From a checkpoint of a small mixture-of-experts model trained on Wikipedia.
Training: a variant of Muon for the experts, 873M tokens, 4363 steps.
Below are experts of layer 2 (counted from 0) of a mixture-of-experts language model. Rows are named router (the router's row for the expert), gate (a neuron's input weights, with its number), up (a neuron's input weights, with its number), down (a neuron's output weights, with its number) and show model dimensions 64-127. Each number is 128 + 24 x the weight over its row's rms, rounded and kept within 0 to 255. Numbers have three digits each.
Before each expert's rows: "comes after" lists some tokens at least twice as common just before its tokens as in all text. This comes from a sample of Wikipedia text that the model never trained on. Tokens count by the router's weight.

# expert 0
comes after: ",", " to", " in", " and", " was", "ed"
router:153143085160143093096111111127126126124113089107150105111092128124157103161133139119123139140132157172125120148119114126110125095144138110112140103151081118090136136144116134150147121118158160
gate3:140146118154101124084141138120134132172145123158138133143133150118136127118101154094148126111123119127098138070123115139074104144125135078103106110108114108132058144124088160065132150144136108
up3:099092140116145126180098079152098116132164122122135134099123120093108122131112097101133125118161174131095140149108137112196161107089124149143154140157149155142119091109095120140138150128116126
down3:118154137158113111102128139125143097134117161072122156127133114149115097131082053105162111150095135112078119100103136142090087104146146146151090174120140154125112139114110110155141120116103112
gate4:080123119105159148117107110099102092147123086158105161134136105093156112121136125099162112155125123170136083099110158088126153133131122151137117097131139162151120111113109131105169116135086124
up4:099128111124155144123141134086135070143091121159097170092136161092126119141082133107123135137109116141136123121145138107124105144157127125139116100096119136131115122119094123126189141142129159
down4:156145139109178128126112088137171139149102055116139136120131137110181124103097126066125070124147141143122172127127075128129105173170164135106156127123093149151124117129075142104133096164145141
gate5:134109098129099103136119136171135103105129120085118118131126107120119152128139133112157108124162142118091130120127131144136147105162103115142121139131121115102125112116135150113197133154139116
up5:103107130116146080132116128127131159131116129133104130145148127118123108104187107140172129099129120127097127110152121159153127132132079149136118122161067113124142140089163078107159120161160126
down5:133145144150154124106110106152120156130144111070072171142118137137099105149081099153118140148097141157110138116145121124085129139164117145120131103113109099112155149149099147148099148127126145
gate6:139139153120110138102109115122149170132142135107106127140109114160156144144091131140103122120112122081147149126097133079111101138150122091178118086139147174155120113127132148152098153122133088
up6:094091137140112159108116111120130136136113144126115149116153162104149118106144110129066105108144119156096102108107122152107163120127157115132108144115100104124084104152100121112148113145152118
down6:140180086141091167121147161132146118129135139148121129100145124151109152101138146124109140169120091110095138146136158111113156100124181122106169148127096086136103109138118065131171155137082084

# expert 2
comes after: "\n", "-", ")", "==", "9", " ("
router:135176168147120094121148141125130162138087146157117134119132129151153152129130162143128155132171177084181198114100141144147115150165136159124118120102108102160138132096094137103118133122130156
gate0:113108144144101106141199149110126121133135138089151154125136164156116124152054109169107125163096117143161128160113072160125103118160136158145140148193121110132129113151113146116153115140129178
up0:129103092150134147136189144143115123097126067153142179138102129135135137182057162132146144111141092180117146140123134145121109134115098102133115099161120147091110139166131131137095115120139114
down0:130132135162125133162123133148162105129144135149115121117125105170114142161125135155101141149135105102113120113150153145168150170122184147114163139137128104088161116100114130127122087150121125
gate1:157092137125098087152181122150170134117113155118141127120149145092168123121152113116127125141094141113136114133176149088181132098146150097129124097132148157070100106122089123133079130135078126
up1:103137133171090151115157143143133146131112112111139140118168131113117123111147095115121090101133114183116182100094145076118158084122087103127096073128110175104130113149098132174117085100098125
down1:135135116086115118077138114137172179157142144157126138120102127141130154119142109138117068121131116119132117151177132122136133105135147105118130158144132100141098161168105143113134079119126145
gate2:130155087087107151111089078132133098124103117108138140170138156153129128158089144098138155145105156129147144141129091140122123142148135130123137090146109120171125117174105153090152176089113121
up2:126154132156164135109091140093156134159133135143114114107152145142166082113137132115160131085140086150073111112139103113126133136178150102106117091101145087126134098116115143127169126076177136
down2:140105123132129107149128145113136123128135120150149117118096132105104118155133143169118166138121148100114165120133152167121107049131103080140108149144122124115097130126115153142086099119128102
gate3:157148191142109106150157160093152117140144100144087128158145140117108079143095164111131181098105156130099096117125093096121136106084099093119146136135120126122080133142109148105135120147121106
up3:122100156182141146096121123110134102136123138164084133161139108091111102160105111159144158083112131089155125126138084088117141112161111157111089080159157139149133159145111147152111104111138118
down3:121145148133174131121094133096150105150115130146114127135127186119179150128118110104139112120169157135086140103159116167146059104145117113135150134137151148156138121120140152128118136146103079

# expert 4
comes after: " |", ";", "3", "|", "4", "5"
router:108106152120099147134121137102157097129142135170100168135106122117092133094124112156097100104114099134123096116088154102109117121122069148118108126108147131103128110141137070135107131131092132
gate3:115091097151118165091120165161123142126154142162133140113087122117121109101073093159139115134123091134117159111181113153153143144088124137133134162146103149136144101157115132150146121147121114
up3:176158135138109120168110145068122098127083126114106157139096136135122145196212127120141137137121171107173103114120153100092142122139137112135082114101098122165083167163135137154119151119118192
down3:165116110140102159106107084130093100116134131112102163112121116112088108103142134113111125103136157148105127136150092124154078144115109078190101124168140159115126130147151078167114133175115125
gate4:117130127120147100149077156138101124131143126092142126133149161157184134133071128148113130117135140146129156139108100108166127168154119120123120118127162111109111120163134131186099104144113115
up4:122137101137151157149111093088132138138122135108106128120133131120109136156118116134131122125100065138138139159125150150153128133144114138135112117150171130089159094117137145145085138122067111
down4:172124119109096155123131144127168168136128140093136140072139111133109146110173158103129156162164093153080125085142140111124126082094112095119128156123118085149142093102102142127076128093109119
gate5:134132094124109179121132176087126144090166116092117104126106122099098129125139146136134133128113111085122157095119128125127148138113095107173120124158121061125117108153191164111127112104130134
up5:119148119101148074143042149122147111122121114157132151150130123124115153156100144171136143162110124168149114149114118146138127110156123137153121165149139129124092152133142132147099127119144152
down5:137192138120143121154147110092072162143105111092139141108130064133152113123143166146086134110098174134124141145141147116168158134127112132145118126161103101132188120086141133151080122130139162
gate6:167108137120123109165112141097195107126135087092137129119089138136170126128152070077135135084127143164124115177138097103164134118132097159133158104113112075125125162118141083135129158137119144
up6:103136120134159110127090157137124108136120160150108165135107116129149134130163157110101114148159124099141156095156208113100103124108131138152110160135154134118145125109115168144098115113128116
down6:164103136152121183112149083129112120120108135082176158155148161109190125196142157148112149122138068117108134144117118144150087140166123129147153133106087157165110148154138115116137119151171106